From a checkpoint of a small mixture-of-experts model trained on Wikipedia.
Training: a variant of Muon for the experts, 415M tokens, 6336 steps.
Below are experts of layer 10 (counted from 0) of a mixture-of-experts language model. Rows are named router (the router's row for the expert), up (a neuron's input weights, with its number), down (a neuron's output weights, with its number) and show model dimensions 128-191. Each number is 128 + 24 x the weight over its row's rms, rounded and kept within 0 to 255. Numbers have three digits each.
After each expert's rows: "comes before" lists some tokens at least twice as common just after its tokens as in all text. This comes from a sample of Wikipedia text that the model never trained on. Tokens count by the router's weight.

# expert 23
router:085098124097153146065129126125135128134159136114146128122136081128136138168133118117141149093147124121099114134092092138174107091122123111132193110104092136115143121153135136155123134166141142
up0:094155120142131104105117131110111127138156115151170129103143112192165134105163131123150081153155151108115137112109128127176120090100133113118147133119134101127130129101130121126110130124149085
down0:125137089107098102156122090111115102114154103133125123120096138084143105136133148142167129156081104133143111149130100126132100150137124091124081131134127162159126131084150099198119141115092126
up1:149102138123155080148153151144114161122130092134139080133151104118106106173127139160122119076100146137090115133099097110132129150160144098138104144154121140118131102181115109154102133175106131
down1:116107100117162151096125128111110138137158146095158146086108137093154107060139115146115107102103140142146123138109128111158123146135116086140111118145123136162162103092194105110141134131092127
up2:152113098125139092107158131159135111092098145089122129169093110141172116118197127139112148128112129131100098104109097094141139155141141133112163118153121146154124127107108158137074122136118098
down2:176107115123072105143090126085111147148178126129121142099140117182136140114131103166076149154126186143081100158127080100120123077144136086147157122111121102146135093168137157110131136102143171
up3:137099118124143170131154154130142137139153118117167111106136146119127168112152173112164123157114133154137123124153146134152118139133144133127099122093168167102150131135120142111124153131117135
down3:166092096070099127158118102106184120190125137143154114171146139126161109105119142164152123155147116113144105122153115106120169116138103087136118135164130158124132110140201132152137086058154113
up4:078135157149116128103143117148153151142136106140125140120133164099147138128100122070125114125148103108192152115136129151117149127120119130113124141106121154120145172153120132151157129197147141
down4:179126134119133164143144143100176143112102129125131144137128154172079165159099128123172111142121128124172150156111096135158102073112156157098147150157107119088134121168149139099131111116140100
comes before: "\n", "\n\n", ": ", ", ", "s ", "\n  "

# expert 25
router:123148179083054150103107100087122129145134140109121124110139099138127128136128137110152110142101150131117120161125093135144131097120122130139156133108105109093107105151143136139099126162117142
up0:113104120147091135083142161109109172159154116087124138122126101080133131129121065175080085136106140114134092083121117182149132129135127133124148138139153118119124124098126119119133130183133122
down0:129084128130126162138139110112122153156117115163111121108170157118102123163101155101129136102119130108137148142128147190150158135142100149129123111095109116122055139097125167137083146095167097
up1:107188154095183113100143134118183132145117119113105117123152110096112143132123149151120143119157104126105155100101102156087111145097108101100155125150097123129107121167150124109111189125185142
down1:133152122112140111135140111142130109182125111128135141127134150146164130094136093144142103161156120108107163165128100116156105133114103127087135124129148180084173141136150097127147131098151162
up2:122106133154124142119130153139105148163138136103107131155168097118107101151080149136133090103153125109152108152088143121121122118125105147106125130127140124093090136055121155143108108139186112
down2:097153121079089129153110129135149109104125140141119124110129105121153114104134160112168155142124118130146133152112127122125125149152150172167164098132135094117129122149157107171203096108085137
up3:070073094132080115128094094118147109123151088102115107132134119086115167100145130126131133092121150145119162119123134142127098108129127132143164120151166160113144113137151144138163142143131145
down3:109103148158084096128085138113142170144121116127138128108119111152129079111092116126129147124166179104131143098147096132169137109181148134117165137097102102143136138122121099084131152126103113
up4:063179142131093158147115124131140134142090147105154142114121105117145141135159106160112093146127138115124138126107097141121118146126169110121132186118158123104119129081138052115113151148110062
down4:081117148133101127116138108134120128118125170119147087077151124090133135130148097178125099118086118132105122133127115153090129109101190131133105135134135139141117115130131140101170127148128112
comes before: ", ", "'", "-", "; ", ") ", ". "

# expert 19
router:126106081101089145156131110150137131181117116142139105166121099113089122123125119115115144133149156131092107111099138089167175128141101055145124111119137153134107101130122126132115152134111098
up0:146139107127162089139148152082151079139127115092134094168121155112092128124114098147197124134113135112165112173097133183131088137122144089158157111104155075182145129143098104098104137078079107
down0:113089128128155141133127097141117111122119133136142189170076106089085119125129132115129163076122115116121115129115143181122100158156122188143134151171141148166167138142112081107131103129108100
up1:145125117092152121155136107131086124112136151125138105132090135084143155108133124128107099208120119100148131137159152079098124109114112110120125088125130173100094148142149122130168118140136129
down1:118150123143139138159123081118126141129134136121115165111097124119119082099121125104108106131158103138152153119139139117120130168123164120119080129096150159108139130104139171104145141107090095
up2:128128128104102124168097122153169126135112158141136079121137138058108137138163136081117134134100186133127094176086122116155135109151167098100138128123138119133116096085139124148095126126100130
down2:064136090172133136139150098161136112135131111175151125115114134131136143160114151099103135096120134137135133141136157114133116155109119124136147151126167102111141111156119130136133113138139134
up3:122117104102133136161156076131123172146080098069119115110114134110123153138111174109100095133107116124131084123142133142153163095096143130176138131112118119131137157136136081156139135139119169
down3:163163140111121117125104129084153147132118101146140180127132102131122095157102130147094110127119112111129117130098123150141098096129098149118155093157106142074140117143123115145130135121166104
up4:131187120133087134154140149143128162117136106156153134132113122127094139148101103118116199133165110115157137115139134118169138073127125129140164107134135114127113121125113144139107106160129136
down4:115127149131150156110128163153140155089117106157102107128137144072112134135122154113135173145143135115167109162092139114140129135108109107164102129153134165110113134170109128139145093096158150
comes before: "to ", "a ", "in ", "the ", "of ", "by "

# expert 18
router:166120113088143190164131129101131119175148174135116120089090117108133134146119118120122146159186157083152156116146117115162142136144096121158150136117159116101152119126160115141132125145099085
up0:107110135088135103143127063142153155142067124158128123089122112134110128161160113130117131124151129111154154164152132135092127129122118109133124094141106115129123140085120135137109132152126128
down0:128077154131086138126130076113074112120165145104109155140151143149106147131084122167162135107148117138083063097168144147155138157122098119126150159134112102114131142070115137148111120155154120
up1:127128142126131171132133128115103134109147155117117110108129120108155141183116129129107129121102123112122132154127106129137127120152100142130122078147129139145149104072159110104140160144126109
down1:100138160115115143104160139155145114119130124179126143144167136162112094117095115160140088134141159120107155086123132139118150170140136062116140137118140104181123143132093118116147102145145099
up2:118149107157163162122113175130123133126140109138132140135107133144104115118137131135142115156103127084127137109113126127153119133132177126151153111127140148136131121107093115131101147179154172
down2:111145155117108104146144107123105075121095159121101136124147115056102137096134154123105118115168125077096081057147135144134135146147087115100089135140132146128128130096146157121126093134126082
up3:092132125129151149122109101128138118109146159157142153116116103149172124136134134152131180150132145137076171121136126152092108143125162123127081122146113132137109125129106128103125110166127104
down3:132132101134157109091111141128127127105116080123103133164100107171113123084174134115124090123144103142123157144169167154121139102150085103110123135144144128122102192156087124155145061182143135
up4:134070117131127135098145120070126138100120138140106112157130099114152129159136149139077094114115094129179095132113101104160088104118141114134126137123139116135119099108128100111104172119155122
down4:099131136145090117126142119074119151123153144136133122140151101136139112139104085137129113108101101123146165099131123104112154110086116088108114092114114156132111089142153153077123105111184147
comes before: "and ", "of ", "in ", "(", "for ", "to "

# expert 16
router:092097113140135111115139116142156110120176106141110114091139112115079144128100110132093167095104139166170144131142130145161126107109085134142137098148080115068146100101078143155118143165125131
up0:138088146159187127118114107135142120146130136101148110136109114156099118080140124101140142126125098127101080070163137100086120178133123118111126138124148140133099140144187097137138124158114120
down0:162117139125143138110162124121145124128107143106142171116085133114101178118164130162171124136180116129107111133194133132130116125102100088103110099158162114121167121171138108076142080151114142
up1:102082138139148100103113142118131101123109147165121146100149109129080114064099092145157144135140179134125097081157095147157116145164112110130194123124097114118112151137109114148153137120142089
down1:129144163101140114131100128149135106098098104128146132108139092145136137111133130156166132121114134146114114167127135140094136123137139094082124137132176155124150132113111111123143133088112109
up2:176135093103159112118158122100132135126121148133109103112121134129141190151095118117118146134106089192103141155180143116123150079137117101182152104132117107121084101110127130135140148153139096
down2:137120149105109131118148070129122160109148122169168123101147127150156083142088163150146160138126132163118124127133145123149181143169158108143084132133142141102141155107111136082110127151110122
up3:109126101128108103136103145162146113121122109202140111111112109175113118112072083179102137144135145156143147134120096158116140098137112096093140114119090084131057081105159168137141106106144156
down3:189137160096122151156147111126100078148096150141129091120125149078095094136129133165182078121129127135114112107124159123100137108127141157119144149152109132137093142093117166139127147102124086
up4:093135140140110137139084188137123133142144161100106146134127145183112133160102102120169183096101131112140080168132121154102128171130180138077129133150152138122158137118138116114087128124113115
down4:141093121160142133131156132137111154127161123095144128069121138135149155129121128130110152104163107128130116142161068149113132169151131125106146107133144112118124132157127132143143146150132161
comes before: ", ", ". ", "-", ": ", ".", "'"

# expert 28
router:151100124099141136129170139140125149135079157148124122137131119143151103128115140116132097129132153161136158144163117166157164107107099103152146154134124114112156121121111114142144124139101123
up0:125178150122151120147122108137095156177135133077117110104046128130108123089119088088144157134134142157143141130190135124164156095126142105144135120132127137141109148126129141137111174132127111
down0:132117099129169139112121156120148123100134130153145124168131136142155152116121127138154125105141056136094127162187136114071120150129099131118122135175154111101185114129116134140138146178146124
up1:141177116115131087151098155090131115126115128130157096087149151141142130160120140136114113154146119152147112155138095146119104154108169105131129144114108129076106140134171159157130132111150084
down1:155165117119142128142081118143111091151135168137162126127115120112114118143156138097126153093088140107141119108172111143137126132137143148169131116126133117096117157118150136120123128110115149
up2:199109120145121127085130148122123100162152130148123126137100168133174096117116095107133111117115119117112109085139136072156139181119107085143115130108115109148136123168106122162109123154126182
down2:114094118150119144145098112146150111122161121133149150117098156136161129112135116079127092102117133113112128114108142152169134128131183177112140151133151108135160152108128144121129101144160122
up3:156168117158149146133141123138126141118112097172100157145145119135125128184119120157131141173133133122141130157105160085127159144122123145130133078142147134121106112093130097121170104071145131
down3:139136191126117125120073127098125156145111125093129167136105122145142107124174115101144139109138161163085144076146063164123081148138108074089116128121120164092152137114134132128116123036128079
up4:129171133112141151129112110167171152153161126136164109149122128112157122145112157146140102137146161138176117124132109118143147150113125148135136093076149063120115122148148153137117113093118145
down4:085131156123158123136126094139151174113095121141128115083128150125111143148079129125165129096141143121163085135128118101130138137132146113137071094146079126139135130148107111123149113143110121
comes before: "was ", "is ", "(", "| ", "were ", "of "

# expert 27
router:138098105098131154154140136162155102151115143121098115105161113100130137118124090118135148144135154176135115136145145119157114113138107111156137160116158086101126147160137141132087169124124148
up0:154141131146117122144149122112115127098125145109124151148130153137108155148110130127126141126125126095135138186110099085104147125119162129125117161081127115135149143113160133178114127144063097
down0:081113140115125126118147142151133140124109150122134135123118128117151118142109153158147115088165177133113181079120126166143150127147145083122094147134148122122118106142112063104136131117151140
up1:174149104137139146148107143128110144116110105137091093139122145105157136126108108165139090121106159164177098154135129160131174120060144145105152133147177161148138147099105128090129125108161159
down1:153132163105120089117156130106130111163153075102171097167132099132151138112135116129111115101077115122114131105112128115113144113117083135154136112143136131133101127145122135119120133166154157
up2:135094121112106106082135150138110129153166083146136111117144109134101127120129117123112142133130140143140109149122102153158125133174093135099116147128125138085099120128134116141118145138153126
down2:105092107115110130112119132161123118166118126099120109117151130186117134118133105156104129135111149128081166059123126144134151124126115163125137146141125138145117101162102168142178150181134151
up3:140119162134157125119134099148103098145136129122117139094124114112166164123148134126118143150096127110108101145146116137146138112116104121103104124141147148149089125155112090132117190072119139
down3:177104126102122098139119139104146117101126111131148127101112117175114133108137150151175137107121099135147136115118138102142129158098174145094121123139152143133117144122123154176141121135094120
up4:102086123131150145148092151133120120131108133093121131131136123094131129140100154129114116103129132142161155150180099175138149131140115151124135153088114122108073121129168105127179109148135129
down4:143144125077162143114121090109117122064118118116171132175157161155122172117098128091121133104117117084134117139111166120153163111147118118107149137112119150138146134123132116118092099229159138
comes before: "the ", "his ", "a ", "USA ", "John ", "her "

# expert 7
router:115102116171094147121140143142120080157077129094156133127142118132124144116137156146124147166122161111128117160125170151114117071098094099135095108161111172131130103142117166149098140138161100
up0:131142153182153157134168125124118120123133113098140127104091109150116131128112133124168180153131105095122114140151105098118122098097141103123126137153124147139095124098088134132147124123135087
down0:109125162118096111099141158072083155152101129110133129182133171127143116124125142160108102138148164113142167102144123075152150112112140119070113135103130135165107118102147134147103142147156109
up1:148175137117141132135134135129135125109130120153146098135148114100134124114132158096105159164113177112167141138101132110106139115151134161132105124085136111064121075158148098155146120165113165
down1:123121103140154128130146128144128141108087155131090113197128141109117085115175109123143129097139135133150146153144149164123126122091102130173146111162125078128158114124110101157137122173139086
up2:149144118141114143089105150149127133134112125154152146133147127186138143112097136122135151100155152132088158134129135113103141132101133156119153134135110177127195092118176105145150119167085118
down2:149152123082128128118148126136110155088080132114144096122133112149125158085114075129110122139159137170125122140118126090154130123120156152137121162124130163161125114099138114098142145105102136
up3:168124110132087148150141153124091082124081145121106091168157091098125138116117142151164124115142146142089094148130143115134103133113156130136155112154145134137131157153093099097114116123098074
down3:101136133087109116112145103105150141105148121105121127141109116125161135149138150139111090148106146078123105161121158139148154125096128115153125068120192123128144157147110201101129149100112120
up4:131145124113151114109122145129133109164119099122116156126160141145120099147107123100135133104111157110142131137142112129159110147129157132154114165106130153112138102124119151103109129102092115
down4:119103157111128132161128150138157130137118128088117131141173114107104102157124098130110144083155133137119097123138094098115140136116118136146103149135136132149133127107147127077111103093138118
comes before: "| ", "|", "N ", "medalist", "place", "finals "

# expert 12
router:121108135129133145119154134125163119184107147179174110134108110123112114099167127172128160138137138158159093132134145141126129131119125132157094144088137120112147056113084110178126128157163103
up0:199120176109141129177137122142142129071107105117167128145104120136123123112108139138117121143150072126141108134089162169145108125150143156108160084140108136151079092107148150115164132169129126
down0:140141126136115112120092107092081140129112162137109085066116120134149141108123137076137136133130120104150132140128107125119142154086116123146094145159134117198116155149136147089117096143147162
up1:159125161126123120123137161112124098125126167143119120119125141138100139123164141149096141124061113124106123169143142121114126079141151132136132172132104142159093153148137109140137146106117124
down1:154149150162126113119157118158149103162107112127109134107143153111138126120077141134075115101159143124108125126129150140116120116122160075145129126112096144135095078129164124171126109133096171
up2:107118108136123125147133138094167092142141127113125163115155139139152156117193124124145078111115116144113147142146129144129133116138105075154132144100120125114100051136106069125144108134135153
down2:093114124147133194113153129112145160134106122127131124129145159135084139161099142123085105112139159119180103134123098115130088109111142138127129141120192087133137114130098093151128120152167132
up3:074096094141198155167147153121072093159131178133102167119130133164141097118128069122090102141086106112098112127159128112129120066138099113142151116134158135103121120147134126152076119142142075
down3:135159094138173140126090137077126140100121132107100134113132112154178119143130096119107103085160128195109132127137150150115107116156126121130102101137079138147122103181142182104092140127168134
up4:132134126124125151104156105127125160139120122113167142154144137146172115108111125107134133085079147183133076107097142129138117145118149114171099129087104152141136180136167163121119122106143138
down4:175165113113165130162128068135118141155149111166111145152175137133134175115129126083128146068125120116135125107145180142087100115113130117102180114132075147117154124116159116143154097132139129
comes before: "| ", "==", "\n", "|", "he ", ": "

# expert 21
router:122111120116113144148129105116105108144138113149105086132151061116116144085121136118117122109163158134126115131150143081125154156141137092141101096133141148144110144120095108111151087175152129
up0:093106113091116097108128103150117111135156115119096118106150159113122130149143126154172151123142115148115130123113123124163095194100108128118176089106114155164099124120130102140132129129134128
down0:111077155111137120100122104122137127115127141099124121143145119123174149136149131113110135147161116124147096117141121128152171143135153110135144137105192138144124126132125118116096156119176160
up1:130129133135122151121127114150125174133113161108115124068122076111124102138089104115107169133130139087144137143124159141104119142137111098172105124128131123141135117118103158142163135123130143
down1:102104138135152116128136152131134170115086133147114110129147133097104113144121123109086117138075117123106119160166133117107116145135151130090083116145118141101106129148127142077123125112131114
up2:130110145159101121161168138142155114115147093145175113167129084109116083185111133154131136150143154099159124110129140095101128159120132133114096101128097089137138158104103140102103134159152110
down2:152127144107163134102135134147130112144152123124135145159121108106113127134122176150187117129167069117123128125161133188103135155130128107099125094131155133118126067144092082160142120141126107
up3:135142137136177154117117124157102139146152148124113138088184169121117116137100132102125101128147167116156091096113077122128089151159133096145170100186130117125108077103138164162104091127147115
down3:157108129148121131133110133092143100136161162159134140117102129135148137156144115096141153136128099186090124143178097181161153173119083121106117117096116066116123121124136105128129115085144129
up4:097097089102142171134129131128134144159149119159129126145137155137062123115148101121136150103143144088132154166083076108079160172111090107077105153130159084125103125157116109134157095153101112
down4:154172147157137133090126159135120130166158155130129101168167101100113126128132154111140123124154148095117095079096120114155137128092136171138150104158116154093121136114118141091108126105115099
comes before: "201", "200", "in ", "202", "199", "198"

# expert 22
router:113134083111134128127114152150150130118133126167153069108159107118130075116150092101093136106115136095101123125162115164161150111102101132156114102104141109122202110093134123127096150149141104
up0:149125141169124126141141143144153131140111125115176165133132098211138143167146120120130166123102098118110168134107183142110139092127137163105136118123178112090120138095099133117101173141131164
down0:085106094122132155088139132107141135098140107108107122108122155130139144148074131113179135104144118105138132105120140156154139168151139132115159159107124124111134113161118135118125111116104114
up1:119082130159128121137123133129158140102154122088112106117114120125107137142159153147171134086142116137123122115097108129097135157120093101168145116134144129131209163180141160100117108161109108
down1:137109159130147147136098134115167123123158133120125121146103121150152126142129109129094123117141141122142130142125110126106113124154156143124143127115090152149134110163121153161097117110110109
up2:127144095109127162159179132170099166118115105095115158125113122096168137160097120099109111148161134122100101120114130144182100115134146114150066116150128197101113133083097110146099093175098109
down2:165155204137117117115146139122141142147166124124166118142137123112123147138129147120113127125123147131116087147132131123121131115115136161142137128091156151135132132115135118101134160118144128
up3:124129127154141123092105136086154128136118116129140065126105153088117080094121130123183178095179096169150153160099171104120172115123136101065122143131123144131094134155160115105106144159108130
down3:129115122142127081136099120118073105142159128093124104085136156117145159145095174189146114075117140150109152132121140097156106103125109113079179129126084188132154156077132133159103158116091169
up4:126092101155150169102137129159111086142126110106146128133150130110145135137098151109137090136158132105126132157090126125144144117127116108115166115171119093130098107117179125095125113144123147
down4:128151141131063122110163103120165123124112128135151104112103159096149142108129112119159138131150129133147137117107152132150084066103165142095139154114144153125125146145086164147097104130103112
comes before: "- ", "V", "B", "C", "L", "H"

# expert 5
router:146133150163121136158088090103125109149128166096140115126147118119134122119150130152118133126134138142088122171125131138194123099106123129130170129163159094101138149073160097185118127129118109
up0:105091088158180147156144121132121109143149096124147129109137160112130116115126126109116109137124131157115102140120146145135102102127094077129134112140105119180150131096094116127110149078114123
down0:116139138159111118128137085148163136144110116131133139097162116143221142147133136152136116093104172143118146146160091135143140140090161149157133120148093111147124137118130130126149114105099112
up1:114111123093135109116108128104097150148144131163142111131128141106134132149094132156184167103117156138090161148112149108108113128050101146139128139182145126112142146154129091122131132151095106
down1:097136103097131128118149160089126070111106101154081119146112102163132138148098096096135083064136091127097086166172120093144129120106101179105128107143168144138146177107120133125145151130167110
up2:170128110152081103118120107163130148099125114171155102164156085130091127128127116116108138150108161144108110161147095123183100157155112126169121141134137115086161112098136078143110139119087094
down2:092118115164107138115122124109117146091124110142104136153141133159138136109094143161123109117121122077107105161137132125112195111127162082128103163132129132144117150118118186170152088194094144
up3:121124117123107112154129076147146095108152127082115137160142129109119132107123119099134156137153138091117129131138143130127160125143111139151121120097174132106123130116125144131165129088116137
down3:162104129126114127161149114125123093105126151169114130109106091116132122132145119128096158152125105144118123129123133106124098113125114152109164089118159105172110082107118101112123132040158155
up4:132102121091125161113104127173133111131122128116120117131125112130147127109152143092107139116125126113123092140156104138127141131117111137107137079124106130135137169141169096119141123163157134
down4:140088123087162108105140142120113120117130120123107128118130112122117144138144164128123108155148123120105099077183121114173131146127161124103204147074124182129083090107107136099128155113076100
comes before: "the ", "a ", "and ", "which ", "his ", "but "

# expert 4
router:159110128088089138096150150091171105143128118140141102087158095101134130130149151120119154120127106108149122146097107145137130126102102153148147089076084131131169085145065095113131125147157132
up0:100074132148144138095121133124118103149095136172086172121133115110071145140056134134121116135155143155137093185114130088115157173153150142103142170149129105120160146115089098088131088106120150
down0:101150109139104124121120123132171111111119099142126113159139112136130131132163115113151098152152127102160123147108106160107095109149132090122103127149128149134132150131121108171163109088166108
up1:142089155085118090127125142102109132152104156102124118123109099116090150107118100075138103170065157095125101162140084147123091131124131116100116120146126111135127126158147133119153116140132101
down1:102166154126118140132128127149103103119130180113100158103144143133118122137121175131131137127080125103163128176145131074108104082132088122173131136175157149113137130128124147155147154111104145
up2:117149151105126152093090128145139144114133127124097133131071154111146135126170120102136088111093160101144098130139142147141121152139161120128122152143106156155106157164122183100139137112130128
down2:122106105108126144129120158153088126171114108141141125175127135159187117081158102139141138120142032116130132122189090074132123147130109092159114125116098134187147120099161147145139118152145133
up3:137116093143102087128115140114128122078143117151083139142112166128123134093151122103126146057119121122131165130170124124149087142161097108125121076125152153115096178133102158161176078114122113
down3:100101106147136097092155150157089173158126095128103144077156092144149123116126142128118122126123128140104123125126162117161122133139156143157125139077137122146125125137116119136120094129116207
up4:150161136145112147131156108121118105153136127150095107169102145159117118114147127156104139153164099154150159121096131088120151177150111144145155152157125149124144151138114135135163170174138113
down4:148087119133155130115170130088113096113108132138145147177111076146150160131160133114152136155120112143145102090090140128117116092145169137118134140156092121146075137133117127138135106074132075
comes before: "The ", ", ", "In ", "He ", "he ", "It "

# expert 29
router:166139141119055160099121105171126114133136118125144142110105134132145078138113128114073130122127161097107103157129170136165134089086132090134134142089164125123145118148137148134087133157121128
up0:119166140100100109111100105124097165146104132132124114141125138125098136096147114098094153104144150141131147106162126164144113144130110113148120151140091163123104088167134140111108120142131152
down0:111103132152133102115101108130213128155156142142141123126109106103107109141116100107099131126160157112114108096160088097119165160135128154133131131128124075151106144158108158126130122134155137
up1:131105149134118123137106089097089136126164149117105060136163162117099143046082093108128167107144173092109067126156139116124143159169160104153127135084103161136127094170129120137100137137168092
down1:097155132126169139136111121135126171116081098158150140186144129136114198100081147122167119111134111141134151118151069083103120157148110105141128118078132151138114112154117136159145126116121156
up2:151110122158129105118126068085120148122130099134119104107097095128096091144068100151129109101121129114159144146157152077183108155133105107126123086095136169124147156145122164146143124171172133
down2:122192124092106156133101114133139149105141111093137138163130121119141155142136164131162128129128175111077118129124106146171156107095125103112105137119106157118128123130125120097160120105103125
up3:116096083134094131076130147148118118118131139142076118129120081152107101141148144132180146155114108141114106122138114134140115118107175163115168134144124107133144121119124070136138159118149171
down3:118116120091128127141129156181093097143106112158098081115136124145075136129174103116136130111158124116144132149120150150100133132131134136135121128159154114108130108096114117103122156081172122
up4:076157150130090145151126124132130117185118128152124177138157086174124076138138105134097196140150158119152100116146136115126118105142102144142128143130132115130151114138138137123106151102106095
down4:135118156106148113092099154103113144137147111114120136146115095080139119131153115084117176122121130165151167110089136127098120143141133080103168104110110141133110118097131106181092123152109104
comes before: "| ", ". ", "States ", "States", "|", "than "

# expert 31
router:148070111122106168130171131136113098123073117107138114094127156118126111114125102142153146171155137129107118132126125130151138145104153115154150111107101117100130093151104136163070108160135117
up0:176133168162129120150162122134155131126146139133130180138119158124135126098119103094087146182129111116186141173133121122126153113119117127127140084125154085101124103141181122119152126144141157
down0:130122145168071162153124147144132160114118154187116102083077116121157082140148139112086131103082077128122138135095116128184133125128147121157128106131118126151100163147105127151133151168133100
up1:128146170105123121128169128124148150166147142146132113101128133083156134162135183125150128150118145094083129144089106121135126156101163108154127152130155110112099122099135160134132140155131114
down1:137142111136138145082119134111095103138118162138110094161153141141154139159129098123137126122130164093131113137122127165108127161161117142145117134158132125139102082171148084160124104135157134
up2:109038109102125129124150149123146161130121138170120129126112163143130142168147149117110120123109136122104159142131160138084166130144117111100125165112116140164115177148171101102114077136125107
down2:151128116135107135111116159144131132096107095123098082168105115120116115147132121123128140114118095099161124130137195112102110137135185117166159108120122126128099105141150132155106101102128160
up3:091110090127188117127129129097107091111119107168105143127139148146100147101131107138112082133165111137119125157129128154136138116134079184105125116105109133110102127137168129107159129185165131
down3:144131116088126129147143096137108129132119079121107113067130105129117110171108157089138135133160113136109108129103110095108116107116135135135131131083127128147106139125096166135138160120138152
up4:150129135125116157127150110094120145109124106144130131120119132088127167134067143127134156091146134131145107133140097154077136125163111169163144135168153105126138137114110118072121105153127110
down4:156157132081128137097133091163167110152117140138141144115156157127175136161107119159123100166104119171124112109107114118095141118134125156128138143095135119112144147126123138139177145105154138
comes before: "–", ".", ": ", ",", "; ", ") "

# expert 15
router:106147105120123127095138120103153113108146146124151156143127150138103137116156135167115165138182184096120129168107141123140141105135129105142157105091123131061120130144162125130130115166155150
up0:170140149113097133124155137126108144155186128114149131151102101109084133141086129132158149118169185141100121092122111136126124135112117104134167140155124090109110159136154150148129108216119088
down0:114151135107132132138130159146134187165149117146112121111093115100130123152119089123095170106117168178108134128124125148106129142100151116197123125090161130124113133132145138133093131166092090
up1:146121084081118128135131125148131121124156157144131087111086155115133150116170111144126117139133137127102102158118173142143128126117137159130134162068144087086106143159166123095166151153114122
down1:141127112135130144104139105118129119093137174136171116103093161116143126183118131121100111111109144113128177099132094125129130160149141098165097147113093103108145123120136127128115184141168142
up2:136141147113118191148151162119136149148118130108116108100125091164144130129099134143103132132159126153124127119182126112109131113119120088123137135111162126105110135139155079111088155079115121
down2:092086147108094185117113144120107158148082087123096079159112097112094125114135140159113140173148116116130120157105086140117147150115124116133105097164105142124092141138158141140100141105143110
up3:139080128138127140128142143136159182152131166126125173150132174173123127119107099161150144117161124107149155153084148168126110163126154139107130141103086137124157085141114162137082084116137092
down3:130155168118109169097097143108157127090122126153117110150149116119107111130108141114165155156094122089165128138117140074119127124121161074125132120105148110129135097129098133116078125183157085
up4:122121102172154118128105090159119123134163141127128136108154147137122094130152143132149097167147127105142115153111130121107133122104111130129167133135142092102135109138145120134113157130098127
down4:147091090158104092135123113131137146107140147133139113129095115117129126131128133149083097152109135130144149119123126083145118104107094125110154081141155141151092113133127151112149165134117108
comes before: ", ", ". ", "'", ".", "-", "\" "

# expert 17
router:116138130124099143134141099150121161140142137122167081141150117138127107151184147113175119119114146102083164118144171137159150092125137129160147154134090092173147149087146122137123115156155152
up0:135146087123102118119126164171127114097110169155123133101097166109114124106164105124133137088125140137083114175124084146146141139132109169083082149115114141115156091146099071160099139111171149
down0:163139124119158130136168080134128113158162088154084145132143126119095127140102102157140120154129096154139085141167144123078125174155132103108136106161118116079159050160136108134107100133133135
up1:115157109115095111157134119100156097176129085150152100123124103117104112111151117120098135138102161114145156112154132158160118127127156127130145164188136122111150130174139128131135083136144096
down1:096124140096093135142112134138160154163106112121118143152164103114092150103150157109124117115128138099145138135161112103134181151141109140168111182144120127128149118146123133164125121146120122
up2:117139207144091164166086122164144092096139133124118178125124138103134089129147127154148140137113131148107100090135133124152143130136086110132129127122131126176064163106097167128121169145112147
down2:129140143104160138132123108114093116151082142120112114159140106128104121107168121078138158178178119144149105105097121157089125122176075127164111158108107092158117077110155107135098094187168131
up3:156125154143141085104140121107131136123115158119125148112127144152119148153137131121159144181089147083134118162093108119131143144142110098088086112113140131117132094098144161106135122158131110
down3:148095163106132133133171114128093122111104130150137152105131109132169097151134152105128157104140102090092124135057134093143115155136099114118096111124114142128122174168098163112147110145189140
up4:099137123149137072175149127130146099154100173119130121148133141091140122152107123127123123124153104131099150096165095165125131118132127148148120096105138135187162140129139109118153130131145111
down4:130114171126147154128149170127140128142138185101152139148115117166137129135117135139109161110161104101136093134086148161139121151149123143114139157124131123138109116168159121133154155099177137
comes before: " ", "\n", "i ", "u ", "a", "0 "